Experts of a small language model.
Size: 8 layers, width 192.
Training: a variant of SOAP for the experts, 294M tokens, 4480 steps.
Below are experts of layer 3 (counted from 0) of a mixture-of-experts language model. Rows are named router (the router's row for the expert), up (a neuron's input weights, with its number) and show model dimensions 96-191. Each number is 500 + 50 x the weight over its row's rms, rounded and kept within 0 to 999. Numbers have three digits each.
After each expert's rows: "mostly gets" lists some tokens that are sent to it at least half of the time. This comes from a sample of Wikipedia text that the model never trained on.

# expert 38
router:449497412414533496556461564482544496501533560356465494567473535558522475421468510529476552441433526549534540427544499482520423474501549631481532527565514461501498477560501519503525569437472510462422483437478570497481530509467555435457483508457429602481479498523477563534522527469519548508
up0:510507549438421544530515536441518627546445501521462524564564420450460440455600495581465529428435436403546571462491498477562573541451397506509576523520458430566483486479536435409547526555454576523423466483499538576523497506506522454595471553522559435525515571474455512492450579516520488542
up1:521576460554481479635564540489412501463483546498528463562498448500517521413451438470514538504482484504485558488489497498511396512595459582561430512570601459484464478545547492492604510552510502541497532608472480558516481427437518509504504535543484462510449525555531481553483490490428512449
up2:465477467537568480438524524429557485504385517487468473558600458507465518403458487429509497436577419449445599515473442469513529474561504559505480594514477487556513517556510480452509612470570462466509513522493504532544500505413526487438472479511536505519535499551488466487455561364484428528
up3:508510493409588573466505542485470503545493468467503420505470564423515517563464400444475488545545402421463526504462469536535538477423593467460554519431506480484487431475417443407625524508616539495470458429446515546516496397571483517492555525429600542554500508541466501553459549506382507488
up4:539503465439518548489585517444540521498519467461512614411415479491506503426483462525541392457509481506461603397504485460452461523539505439517473514545436505597488576451525510575509484538478423522560459420478534469515529532530515493446513515469440550483584394474508449446485364580561504505
up5:481557417520511384498469521470429546532419555431512487502547531521494544464544455498528508465487594552534376493527568568468589496445470556555588506508396485427510461516548438555491473508523444503515530489584523568523527508496501520413484549421585509535563495448449562510373555501457569450
up6:472494534508517511485522382504497479555466544457463575489523601407537579522383555530464498522522528572491469465508479492384428497434512586446480556444508492608457461468461504546482508512473507566536513496573480469454425540500391521410503503460534482482606510529553564468472469530429530526
mostly gets: ",", " and", "),", " of", " but", "\","

# expert 39
router:533521480512498529495370564536515446380491502537526477421465492561506414486434438550366485430531522537434494540435357555509527481497574515486497567477535467482547552505496496481538544540489510530470498515418570552465529497477562489556435588480531473504375480450486510606524530418499526544
up0:490363480537543482428446453504437478417521586555514492434572473548545548548509490536519483526470575499483547513628508422515543490482558493521493563508527491536525469542503566546513580450513504458560416447519569534420438442502519475532576459413452415507584462563564449489603440495506504458
up1:588550484521602466543498439448552577471457520508503612454513562525488574510484541479513435399448534460545552525528456483469473533535568458485415530473553515493517489458586487497619595611622499561508502535611500514493462534564507469489523521515524471598486509514605447498453531478561490521
up2:457458471493484500533548581495493516486493516409488475590476401552521445565515516529341510465600472542467512540475470540494599500475658494589504576463507530429499508461491527566520447426520433443445540429435557567504512470495532452484521433477478527500510532533579530480516468476439452508
up3:431536503435491457403453456470538478559528526507404469504432523479511528477521510451402376439585501493471458527419453521426483475437522400505449595538445430463587536520555543462482598503508485458541554436486494522520495472582477478505463478473402512500521493395504588503492514413514502492
up4:503552630454567497577518465546469527465534441461434435448530500598523465552414543578501546588577522556454437449489548540508584460421472519526459502526436590494487482487424517446442531557517552531507463469497565546584481486478561540458598609576489436521465478451493437452527484473485453515
up5:461523521494551522422523568415559486571531492565462463504545436593435428502432527509483485585529493426496485627535502496518514482453600513565626523581451453407506495470505456466433466544473502501522503528538457481455471478537524501529542499517523433525468516463403512505454551419447638575
up6:547500566565490505469486475583450478526526532611528523576527541505517513451461429496412548545378456445481510445445432430506475494558529465483532568444443528574469435496474548455530582416573505511495482449524516444496547413554500458582468538541437567463533452495546496506482583537542414502
mostly gets: "20", "19", "18", " ", "12", "21"

# expert 47
router:514525463539459522469493461580512485483535515557515527495447543557486482417449453475427535545378615549579561567558411496491487423475459560499548450500502532472469521578457525545501423502432462584402438461462473548484584513534540598452568573479542528533486417562482483537506545480514430591
up0:402555447567484421419503559509424523520443422542547583465510418449539474467443426481567599395465498521538475516600489514543436557415522551423482458529470504474473534552536512457546518456468489519460423467398498464449562497562515582581540523491512564445526504516551546469465530518471565438
up1:542426523546434520566449490577507509517524460495480403424474486573553531513470502449490443567472465551421578448512580474454604454492514488517585507551422475506580439490451559487409461532452464510490578538508525494424489482556512435514464556475377566481497460484554542527461487481536354492
up2:457521511404483555587514409484548477481484464528510519491563526407556523527549493588463569540525490428418545508505563491589501445430509566429519472508502478459519508480558435484483435574494553497544504521570428523424524542489482617401545567449561469535457465553527440345517466511442538479
up3:512431472494450475533547422485487490428427501490518570484497417609535474556477535508523491449420443516517500480451560552567408591519534463556567454517524598519594480561485415470459455460495510590535552503521487450487573554518537519540536498425539478604592469438534408473465444536461595469
up4:491505490483516599463483629356511480431541579464458426515516503460451493481546550436545550549444661431535500443544579487555479458543568497550518532421478437505479521520436512513486489458438463518585515452601543559506542518525551617610463507538474414481516520432466518573490529456539522537
up5:502449545524452463488472500452555554611596531463476512584509527453563510492579564509501634468524489500443521512576556492448513420463510382452529504476401492539559525504488584453533560501511483456585604474502523446504433486470524543526560413507496464603559485489519479480507449503486408571
up6:591493497458405522525526471444361410467518487530540463495545489428474485506556516498484503500451462517474533480482496491520569475591525533470529454499508550511499404498473494457612544523505513555543537449559459382409539474485641521474600471466555505441485565506424452438426529581481501541
mostly gets: " was", " is", " were", " are", " had", " has"

# expert 37
router:512500454513558460483498583569421516439448574476514533464448562578491459456477436585456476499503565517509534485503452504428515460491602580470551594544550499439493548537547561560495425474465500513428476498420557500417563467450555534527474534466517495495474416512457541583538491417463436579
up0:444489445494499499478532533571459514504545488509463614407508481493475493453530483468391520466531542522450490517559577458432467546535455524481512582524438477485563584415447554473543506438568517478549560510436502470436512538562553524530468489508566521559453539511476467521542444569528484499
up1:487460482496456441476475485523447523421523504415566551577545507510530455434539407565475547459579433510456423498425604484487495497560509524531489467518469522494527508451549478455451468441538524495475374473468460609526561430589543527533568459441540517479623579483511502537451532531479505563
up2:515561517500507479547470494572484563484437480456442568548452533590442542460599470572424443452533511457521420498397554542557592488465552505553584531521491520459468577524525593484542496535466438521472620501431460506418440497482523406532538517529510517512538472438477460519466434470447452424
up3:543545586419487528506456499380515548536471578534410486579439455413490489506513505563587520545480513541473533546459465515507554440456566531477484558507496458424534611536509463494460434420594390513520579551416406484474509497412531501495509531537470591501491504504532491495444439480510485538
up4:505576507516441462532522523529423528494504517565537544482469572519485444418488467546545525499589505508409571460502554480437499485464543571434516492501396532551446401468546569512451422547485539451415524520547527510431516537469407555503439488405562517517549539584482464558463491491519500543
up5:481487515477476428508437447492440421467461490529467425502419518517521560361597506535525496579456548503475501527505477510468437517562541621423484459567394439510474421462442419455505439557507410505448495473418453572490441539546440437530503522498451471499490493443573471565491547497565511574
up6:552509511440440463568452547430520552465460410495522503445478477535426483624554519451477559454435423633573508468511506440462546525344528546489520444589455526523456464543483508558525508480542565429543546469458516568447357461502497571461438455476520531448477517544497492404501531513436547455
mostly gets: " USA", " France", " David", " Thomas", " French", " Germany"

# expert 31
router:474538533477578518458451552573417499430541475459510528493445533548395453521446494535368535464486517546430500526526412497454553563433631502493544537410622478467552531530480518562506508538503529526466482512389587509462497513522574527552412560533544414501396461505478543593580572463482573535
up0:610445555543468527467530496532515598558551496476457434447561452474456505469451594592477498521471471522471526529453387427520478403448407601551495471496480392456486478598440455550482504401538439518499591525506623461448469493450508506519481522542510477596479499447550415455428520445494587524
up1:469587488469561518490509577515584535507548516624555499466473550497584444567415495504526573436519517535490467461542522506481484557519514505439441449507508535489433518623562504547588504531536491490553379454502507525383402553530502478519478592518521442558515505461568608492493478597403486544
up2:544490522537406498479427442549548496490568538570547502532462465464472468572555427483464487495565484440439484561535568438542508510484551486571535560558473421484565431522588520402482553471433522440539467523621479477440561491601513579515625512540518550460514507471507560448483500477438533503
up3:508468502509570539463592440492561583489535478469484558539482527576523487514565510482516519399575544503479477571495517471508387563471461442526458465444495453552626493424469436518504530517505466503551534505547545497474453463480566517548424429445428472478562470495564509485489509500495534493
up4:489550439395577437483489486532532429450542464528489547527558515506594551461416459500524523483441512521489471521490540502449467443328435481470586523480566469421491475511537499478411462499594606508501535429492545478509506480478509471418410476484475399486556644476487591525496557474481612489
up5:576556493546560478514460533436400526480598463482440550533511542471466448518528547549494595414510462542536466534506480574437557487469484561519520503461494444499490463497525457488533462532499440540638449437425510456508466496479500375505456576544578532486466498499464493453545489551532555438
up6:447458451454495557406506450509527547565532474464468518616534545514505521446499578524434471449507461520469472537529475420565484501483514416554546444464501385500376504424462519516491442510490539416670471500547423516548500499537462567574480422484542527449585424504531504543583525482459475475
mostly gets: " ", "–", " (", "/", "born", "("

# expert 13
router:471512461471573464507468590578450458424460556497505500458451560578454458465458438544439491501473566522488533473541441505420482458510570552464549580528559482445485537577541519576503436509465503521424479497418501490454549450410523551532447551479511486514445437512451565575540505426465466575
up0:540467437478567561448497513412397521393517523460476610580662517595554464540471507542441498474433521494457399463500531511488492506473538496493459527619423532427564436548439411450467538439484496480452522463460573423503437515516442524464519491500525512433479519550493368450528537422497445480
up1:499573416471462516505491520511477504563429507521554430440523518564486501561495457410447539569546539468489471485529552476517552515524494547416533515580521603485423470540487561557399485505414466542523500489442521433449466559370464473416487546610568435538450602495505496624545431531514422499
up2:500431577410507421563485484469560475439501477460476526388402482453478561497419417549562450501457446471452510479510485524498498483503575504481540436581559468501531403405523504518502459559543543513536494397465482592508475590547479491416480365603522484471456435467489397525486568529557620557
up3:586469423580485408570499484582456550443482509581511517542514505576484475473466473519488567506494575477456419423470527485529505528531526514472513516515494409500475449460439600473558480481411523509519499526408449526526471463477514417451580427474527486514453537557528494566500536520418423589
up4:446500392571499599597544592479477546505446429432463497539486542485598488506563603458516422485482555539425525475418526409502436428529473495498501497443518515475516504503522424520508560573598479493567470509461496445553516450390525470492511540548461508512562430521409428485492583500442486518
up5:510402495437435502444579461589450490529568453481513463408445479472425550451395518423518536508536473547556515425539480421530536577461531535579548458492521558464497524581503560484459502465533499535571452507554472469482503592518566569534433526476551545470523469590475518473498457540543435454
up6:473475430574544544540496554594522428539409487536502500489506494515464496534484496451535449473517500563382522494429428500488545563499572505426430482519510475494440525531463579513438474475527466524601540558509405564570453494436566553516453548572447513566501426473473517518501496478504486374
mostly gets: " line", " second", " group", " version", " space", " series"

# expert 32
router:511496534537577552430479549595457511397472483499543509455429475491436462535443433533392490495498556536434500513509452450447476499493609531535527476416587534518528480595482496566574479538533491510439477509387607561412544530496565482569478571492541437466480478494379575619535534448497595571
up0:502501513433536454517504382504507523525562430489550460549532458421544540607539479579554484489407595472486455494506409507585513521457484564606493421449558469584424454484499625438517559423566520469424565483456524585495449538584510465505595507507528547466556540464404495465456401504480465505
up1:485528603520452547511458508475428470467484516417496437541457485442455510485435565455584570507482560485508502462451438451513512529508484409469570522475551519495584568602454535447628405406535508515505520494509522501537526449531430512464503538443532510527432521613592550462434538612503524466
up2:460361527453526538407444504346374488469514512568512570436524562451431508489527474575482524517539464647459473499515476560559548429475501484508494524501505554458525453602480527540464514449476518480551417586567517572459461542593486499491464627417469489501547511581479505433509519487562569461
up3:511586528512450516556480514498468466585571481479419538481519560486435448430494495445583462476493402551489441480506504465528539582630510569480343554530520482567490583461517481590463450551489432505438587540485506512456433537538450527471528416449514417517431537600479510495542469551451491521
up4:477483540506527453550397546521532529459430452499437521419411564466447464468465506465472497534401497512470573498390530531494602532533525506516614513498544530526391522552509385497486544440509452402483503500481563522551467565590526480520539515488491522540508602528470557432548509453474426503
up5:486490541567514504418477485367453476503491488519464550422711482501513451569414496489465507567490529452456531555533524390507497466469556507532465525492446481599458503476445619410514483532442401507514461421586412494468493556463467501489483521434458477524425450532556513511514459475465608514
up6:476463454433465522508450570534568526387517483439454543475574493527537592460466468482467459542450409554478493491456607575532471511579561466516399466454439488529489547488508415487546497501473535569430483561506483512466460540413495448445405471430456392492580514545499485407508480436445504457
mostly gets: "–", "1", " (", "6", "3", " "

# expert 9
router:488479510490551464418406487575551536480500606562588462401438539610473481514513394573412529527452504577548530512504363516435484449491466641421534492484550541436503519581496470494470442491462523502423450508411514565526444463480548510525500600485511442420445367475448520535521490440433489529
up0:526474530515424426505508577524462620434367559531506505501498407508476457443535498510518551524480487520580557474419459546479516437531435476471434491489498576539479436562458464580556464534455489577517530442511459515480548489598488510501476513450477415610446469469504451500487413488483561489
up1:436439431451498488515559513557485555595397590540497559506495568524470560500433602520486513492408537493608439534550445515531461522457467467458462631537440536518461468452560448568443511469486493574479433500436525391509469452527495534499445434428552451520568579443483511560472519491464486472
up2:513554598560475493534497454410473449469357595524538493482533588566513486531498529471555606520384501546543516431518446446487520510454537562554495539556583477448497520577542568427518509532419484468485414569562483531410424519523454472428474490550494418491450507467531548471494441458571470480
up3:543460504494532562546477452427532516489548522497440533529482527495431496488482531537488451519541451440472554463421410479443550447497559496517599467528487544451556503576464482467417451573533456519539546457485497489609433534479418490593480578576495516429473487516472547520588501508534529389
up4:465508555458385447494377554591551425465453438489515467514540559496524497591467531603469558552572495585566525495430557490508519492582446480528522458502518574447460547547432492431537513447490514424419516573489463514530436567481584463531494502503538435536554397473432498506516494614489466449
up5:498392478478495530443451530395446441451474586484570482536479427485479494536511528443469611535464433525507480560520532494508535489418411503518543535548573478496511485539585512409535450442455310580491587547558516580456501443518512561557476491459499443524548510511533560515511534500451508532
up6:411488423459517499517549480478532499499573425482536527495510507550447555576532491526419532565643433514515504551528470410480480578535517526471569422431557486421568606557427586465545399508496504511529426527387422488510441500478515489471559522500453501507565435527507490546553446515491432508
mostly gets: "\n", " was", " is", ".\n\n", " \"", "\n\n"

# expert 55
router:436475497476621432499494530486527477410474566528460535574439499528552455490512540579486542452462508525407550515503437569482472485447515525557480531506508515446425569549599573513446453460480446525411463478508582489421429566489500544486482513468395565487397427498465525585518507397466554535
up0:439529447438509566499521528498518443443469526464383478584459449527541512529486509492410512506519472546547560432468520544447563459539419454509518479385401520441535458518533531420450547441492385529446526461498547472499543546475452454489395518533525534460481413462434362534598520502426497458
up1:515606546561518479506475526418540505541592541507455508491426365507492491515585546450414489536574370535547470532470502496454507476491504478536460537465565488528454442491527532479507456491543518542514507434411514544461450559511607588593507554550489448519451516438482484499495454428505415420
up2:495417600542522514513501550452456521513466410547580548459477509553511509416511491479443512473482442495425524430411504521437470516567508520429493539542439510507504530558470451621504449500575479481546517427483489511487472590600452536477489541483384580552418528552528534432518456510473561520
up3:408431504452503490551505521427533512441533443497450490545498516522494531531499472596477528537436517469497484528574559482650413423497580449572616428456506525510542516409496484502552593513474487554469535497517453492589373520524502532445481509544427487435420513470443388586564559530567399454
up4:476525468508476479535505519507488432550461517544503544544472524499559544391528500532507443502441532504371442442567513571567481472518636464420465561529503476487529467454505555497549523469505461519414470436565495473556454461574536384509577553547434532445504514449480457584499503513510448568
up5:517521490467534452497550491399434515500421562546553505585485427480502423414480498493489468489440588533463588440490486548436410544548526442449425445433435472563508547531447467403549448499492530521482579450544539496512457531539529595494484476538455453525557471406591510494531490441513561470
up6:494510495520473565481629485480591534594444524482414507502554469483516530388531421418561563507538510516407497549492500563566530442464441402444517434426502507468577494509493465470449627516576504469449511367432402548499479485591554595571475493554474494480474508524577481444628484430500534460
mostly gets: "p", "h", "ot", "an", "ol", "n"

# expert 7
router:455393510474530544481489556564547506491407467432406454541511484494513458494533539578438448477485510524442513480444441485459527479474487481439499521509538437457356560514599499442440467548478519571497472525428558524499533469437488560526523535492460560524461496535413560518624506499484519468
up0:353424372453505529424562505506591532580499510472438604492546463562479493567445474432560524433487510579530493447458514588547543519484486472599544495489465439434482551475518529561536504458492497500530512445513535502510496487460459483532475513522417496600405593479469506449405461489493505495
up1:543582555482457518509537494439524539453579474488468446518526493422561446370628553496483435440542457555503619538441538469534521507457559502518484539436418452528453508503479508555512475509533525546548434548489526481395525523510571520549530577465548538560383510475538488515540551513552373496
up2:468486495585510429544595536577458526509484483505488583469510491502461401574491595507553526474483421445363521543391488552507473502557447496543504546339521487536520578500551518459540458564531461480557512493404481478450498442538493469418453458543513511474492473488585534592447526507451447530
up3:474526586486446564470576355542552411522407539521510509537501526468501424505468494604576508508473476456408516505587523483425481518476462487474518526488447436556545449533524554491508584443602570498474546517579518447479431570565488450506597424497476481435548546437597461562452483590495534466
up4:444604557473551521441521459543554553517439502449556474511461487488544451501525559480509552380476463474470473498481443539465526505475431401397551530460448490466512433471401513521535496579552550564518477559441544563465502500485652542464520489562396555501522466538522437509601441554473426429
up5:505462524471513511530489490536494552437417421465513537511440448391510419524504569478574464516423474614557467568588457473503486530537495469496497559513462483677488447518540427491395515481498518445481455488504589536513472560555486464508529490474481605563540451552469534545386483442522599507
up6:440508468551522416465497466406581494459479478460523529505434410487422495465496431484507439476481424562645563469460570522510543519532509437523460513449469485467534526540488495507488536513483506574540401493429452558404558541587467524496479511499529643556552555546437494546542495482465546513
mostly gets: "qu", "ont", "ier", "ber", "ic", "lin"

# expert 21
router:519498459510481490495516536589511430495525452501451517502433526549510462434504384551332538570429592504506546466576482457515462500511464558484577408525499497363467532517501486523500541452532455541400411468423453552451576528494521542453526553500481573544470446526497506512491552443522500537
up0:480518445447386555530574504519443494504522460559519473528550519491518535580484429505512528461523534501382388449505540501530476580589519448516494449507538508515472564504498501568492497470484452594471535459529522507534499402478539526543483518508452643479545507431443459349467448596532487446
up1:497516468451444562568604498469556475487490402488513472444605501508489462439430573477537469515505427506457402415451462494522519407429485513584645574513417529493447421525438461519534477481488468462480504455523486498493466474536493386490474500455445501479518457492469549487614481470523532540
up2:486510478558469480440536529540486510476505381523409541492571465588547480473562458546454532510502495528443599443458558475449541480555483462520508397510515498514517441454520487505474551503575495581444452508518503448565511444504488434490539561547509496450344514517505453476526581555465557480
up3:473457451501465414455494521497627409406557515379508432516522485529619636486519428459456525526492508463506494521524516523583563498469435497548479489557599539554537480509509415411472499478581537434562436527455532558439506481465475579452565516501507484503481441508636508502613467548506533456
up4:455481551508495578564486464565503503513524442483529381511446473493508532476420464478438524456540529566531564493608503428544457507461504463496462483451509559517552457534530494511501504554469426479473542569505458481419592547379501608461472594557465495572535490388462565523498538570528485487
up5:503535467486550435461559530465554456532593479418556448420515541517520533508441527434593472503456521499462539492468584435470488456429439500496560479491485560394463399485506400498496566512481518518451546446490544448537489578472494429524523478463557544507527526428587484463508547556465415496
up6:561473518604513499527467547511498504502631582513454474528443516486506474409503613553530440497509500458476464523523469552562477527551391453562559480532471411485552505509480430533472417612483464472571494511516437487516535455484480529478571550446524520588469593463448496498446429562621512449
mostly gets: " and", " to", " its", " or", " his", " their"

# expert 44
router:400462424448506498508447502514497443518536490452429500509457566619495452460465412586397587550469539508536580443491514491491444528450461593538541490590578456447463537588541500578455534476480491496505404484514592497414483562474515509478438457539456592503414445546492495571543481462466574444
up0:448451569534471498526514519500534466472491453458450443538508512529548520535534454494420465503495471501450522581472597509472507573573608514414521491552440530488437475505510495409597548535605553608471473447503523621506469550559493501510446552444430462425538374467528550443501472453489550466
up1:548554433532483519525628419415527430440480421483497527557476492445501454520432438361509418394580488386536471451492549511426554546464478546570441501434580516447527562502495530517491520456510527588526516509546450488486544519500484447550632538469536465528463472525436487450496466555500508402
up2:467441487463525433541539475464542427483473487528411528540497487483507518443511515424504582479520473474467518537412597531575499566522494518415527527481405483496523509563569457586482494525509505502443498475427321506572486462559509462557475428535505521462530482528507399507511553551568448585
up3:491479560460507537520541577508448480472505526534426513441475494494519465503458488460446608587469493570466483470513478545519487396495531502489426547513525522535496539479524578557423501461487393501561517553501545463490547507597434431529480463471461431556522513524440583517462478527471500429
up4:509476557535477483475528501450511524571501536576466479439461485571464516403499524542497530548578415478507489440497462462533438495447524449618494467543420454530448545443516522480490509517499469487553526489595513535400454490454510517530472576467400595580496489446433444519463586459541447542
up5:552496525405541603501577547557531512554586570605473516578544524506537446471513460516521588560465514397589518617527532520532491477570510470513487437544435453429517537456575465554478524535539564502466452528464516505434461438525458512430491540451407511468506444487602549442531474583490489476
up6:512487499412465417537475497416492471505517488518576474484549497488477418564509590468563420495521499532464504575445445540468565507562496579574411457572419537520550523459574549438423534494388402461500492471445520503516445616583491517376482477501374586561595494439500537471483495468385547482
mostly gets: " and", "),", " who", " but", " which", " &"

# expert 42
router:492412499515514473563519614527461487417528453532521457448469555529510452509469453527457485461502618579611448409484433445465536535529570525477547606544543530449494505562521575530535482469500485490495453535411529480475554422388496492555543510503584494547481438528410482569506430390499531505
up0:418447549404440488445492537520486551648587535535542626529478505413525436509438537534482471451504479515484540443584534432455451564424460567525443492481493496468578543528457594502446518458568574487530406490504559490576432421524513488460544477530513498500495556484583560500485489408454471473
up1:497415478503470476441499533538508479557559504471447510499543435554435454451432422484536510447494473440535458575593520466563509521532431536496385505531500491511518476506469439485455552515554464427472478500423444546465362501459411478488547560572514434536538405491460486530562567466419412488
up2:487475554520504467550504479529425510487538592507441488516443491571499512553540507469467477489440550597561552493474482640581491422535495434494461553454456514445443592486504476545448433525493486510470467497566514540606330536529571459373453441570537450497470425385420480464507485574534485469
up3:552437430506525509552542473458460510466591534522487508483428586525446471371499460402449558403526446451541453427545402546451503475544503497495448564470481453604483529483577445436484544576585511476487586545451435459553495501535493402502497449472492368438586495460600514543544532505475544535
up4:502413505504481466475527521469483518474501447542565485586486535506589444473460492480532453584586548518514511464559520537577585396584439482495487464493554539541478482527576548395450410495562456597486448503511503492565500521507505420545469440487530481435377506542396470553535555454575589449
up5:418473524496546476432471492499469520444524541489473445451453529506457578432555437524545467428487516458594558437509509478493559550473490506444515510507404589513540510531465576553473450423525455488513504606565505544473377496440409408570490539419530415513447391463453537576448590463514552531
up6:442523517479438456470472561465465591524501410552541424413506552455569474457499546454448410527564475515426560479517439492448497518568558548557521608576496564455494517528525475431492455478522414539530540474589487532522491471394463510462470528458434563523526481634500440577446487504577531479
mostly gets: " American", " States", " World", " York", " USA", " Cup"

# expert 51
router:413517412477526448457465470561542536428524470458449478493433582562510511471490414546500531524484604477482485431522510554479467476520586515502541465461614549444540586506564539522461494417383487562468392453451508560535487521398542570483567547468515562470484475614471532541513505419422543495
up0:540445505503464535544511434514498477555519425455494433569514462405510409530554528450577428546613463429516456475575479471414455518510453583588453492515550429513506520428560454612542480474495557504514460570553467476531449515589394518469476596501523554426504507564504492465469561538518540511
up1:463464463451451539497532504525377595625485503484400424461398470445508560515464510527498576532466520506492425518508475521428653521554452467403494435527609546521515476539568478443470467464501445537539507475438413558584538456520431502438551525560512503575527540490524491494476513480442494513
up2:521486454538584447536496459526491431481480530481493478468469444424468473479493478440538473442577493533494527528589515558577617551439523485546525535485486544539468627533521463506512496436498467563439494408532441468470464531538450455477514455503509580505575533594491460546477488544499555456
up3:509480512501437529492459537446578565454530449443504472568457556452450468542467442492501486519564549453456465405479430481490579546560495476448595451459503581468505434431530488454519499565478557489561462477489529518495488432484529482532536473562514428498500406513501379446416486449709424505
up4:519488516397467597437499520453432404511479436469515549541490512502418538485548493502583524514424452525576477471498509503522512514542513469549515545450428493473444571497490571484523639512509469499456508471548479533540565513507498518476523481516473545572477554437492467384439593500482441520
up5:511465542523326504472504461562434548411522439538545545518608593491490464526431548418553543500459384522499477527578418555561454602465546573490504480528351597532463559527496524489514491457486490521499489482555470536485452492509522509473533541468490474518541495605481525532447546579590458508
up6:448470445519525513535561410517421516543460457526499516438490559469537501456530545437549527421562480536472425364455617512438539402456552573519541491466481441444522506468466597491559481426508524511502458530462547510493540477478539528343555588588546441418523412550552442466579499549505498476
mostly gets: "ley", "ton", "ics", "field", "ville", "ium"

# expert 3
router:499492447522519522507542530604592560420454506495537476501479548579567409448502415536486536463558542452549478449502421520478563588452578481485506494631509460458560455539451481588439477430441466524503444411472465577544439450470525550550510612420489469463489398579450534516513470529401458588
up0:485456540403421457425516516526529498387414464371491514479499513431529524512507493515480505420532436423438484503469488475474490491483481455593534458436521524563469448440557492575454508512537404382545432559605424542606515401470491482489484478434493531456478572500491481468544527512480482507
up1:470554403526462581481587572514501505481465483532479561502462521491536444434584615533524527497509553453415536559473493551531503528531588547444517533482489531578462529543527481517481435465513449511486468464562496478641472448424524426455422528596516455532464499413422497533489475470442417487
up2:480491494525539523516505431560548461479451419452482519461495526389501516563446632415453454430441452478555636409445557506444607575534592525531457424565487588469510550492383483512584505453489523425483444538506478516472472501456469561551500472558451429549524522548481431536529423532478474571
up3:525431458440480530513533519487604505488480607443505496443454402424527464499451516524478399499482458496458457426492510541592482587479512410542564525501558527533485516507438491560457457454504426538472489509449583576480452508469471456519561435528543543534505506473459573381459533447520451545
up4:555523488521524465433616492516546504507543516644460462509532556533572505499489438493500493452580463495502412581472548441406359520614499506524492506555498563542437562561452472624487513589481527556555585500464541457503421503552466479476490603424509503493440576545480484480504470526504407514
up5:485470412462493420402500477537563501456502571514476505506553541479528411454521462558548382414482651523474407491556532590545509614485466467443511476502522483415529440530442453517548557481528457558456392504547530528524380514528520473485466460449528548466407488532576516479512499392417552469
up6:446419598417525558492498522472652510463456586500629423550435458506496472494443582515550480539499494467450474509437524517530467466526482484625393452535444478461446529490483492532427522490385498515541494496584487479496453539548451499470475597472426559543556496489565544491521538511460547489
mostly gets: "\n", " |\n", ")\n", ".\n", "|", "===\n"

# expert 53
router:484484481469607413527393483641542492490453567494499449440514569636492445480529417540473548465430510510533519439532500559427406466428514547463501533528551454483434569618518511573536482446564455480481489544477480539518504471496531552553529528522511483503505379494464538574504493404452505575
up0:531501595434536436493537506507561539560523534527453536480491636538477528469510451584409495396511504516424566449509446582418511538426478488436440476509562514494444347486486496578538543479540463539475558563518449437546479526594512531447492528466556516503592446546526499523491417569504517427
up1:494453569564537463554511501534536514437386497472518541539450538551491439478570490484583388533492533465481608457534518488507481484554531463575499421493512464560485458542440464528609551440485366385526449488540487552486492541485533463529595545541529477539581463507560549486512450552482528500
up2:497456530482603596406502585392498558559479482502532468473530545471515627513555505469491510532510445425512475539559462518533514553502474553401556414536580480511507514509522527546540490393483515552585560437525488498501475435509544601511461524519546435506532500548628465503553463517529470452
up3:508480449488431496520484424561503452429494560488486560511567528475458533459513487589496553422516556596543567529464561417493473443553522644530461512527423449470509515457486504426495440561492451528531387516516516493524447491541492579462581561433553351514481500548536532460578548486497451487
up4:471501556466476593630524517477520510543518495481480537481529478455490545436397484498398502523531424465520432548511550470503475488550438459503552491455538475584531530542500545470465455487389519495478507577525467457452594461389413393562480500350568481433547493481535503600510494500556508488
up5:562418606544486452481464366494533557438441431486533441469570593525460528481504498448472468528479443489526543472515458521466496520565469578434454541376544529521490530418482492435580471508442487513474618502600578493439534548509455521435423515507523396458446528588385438666507467432504454553
up6:568475487447481566613504535466486507534520564500539499508437503500531434487430573499501529586551454546626480658511514534403460406469497442410534460462551481512439548478496564503587425504467572553484454604529486561459477460495466520505458524490485456421619571565489531579512545452451452551
mostly gets: ".\n\n", "\n\n", "==", ")\n", "===", ".\n"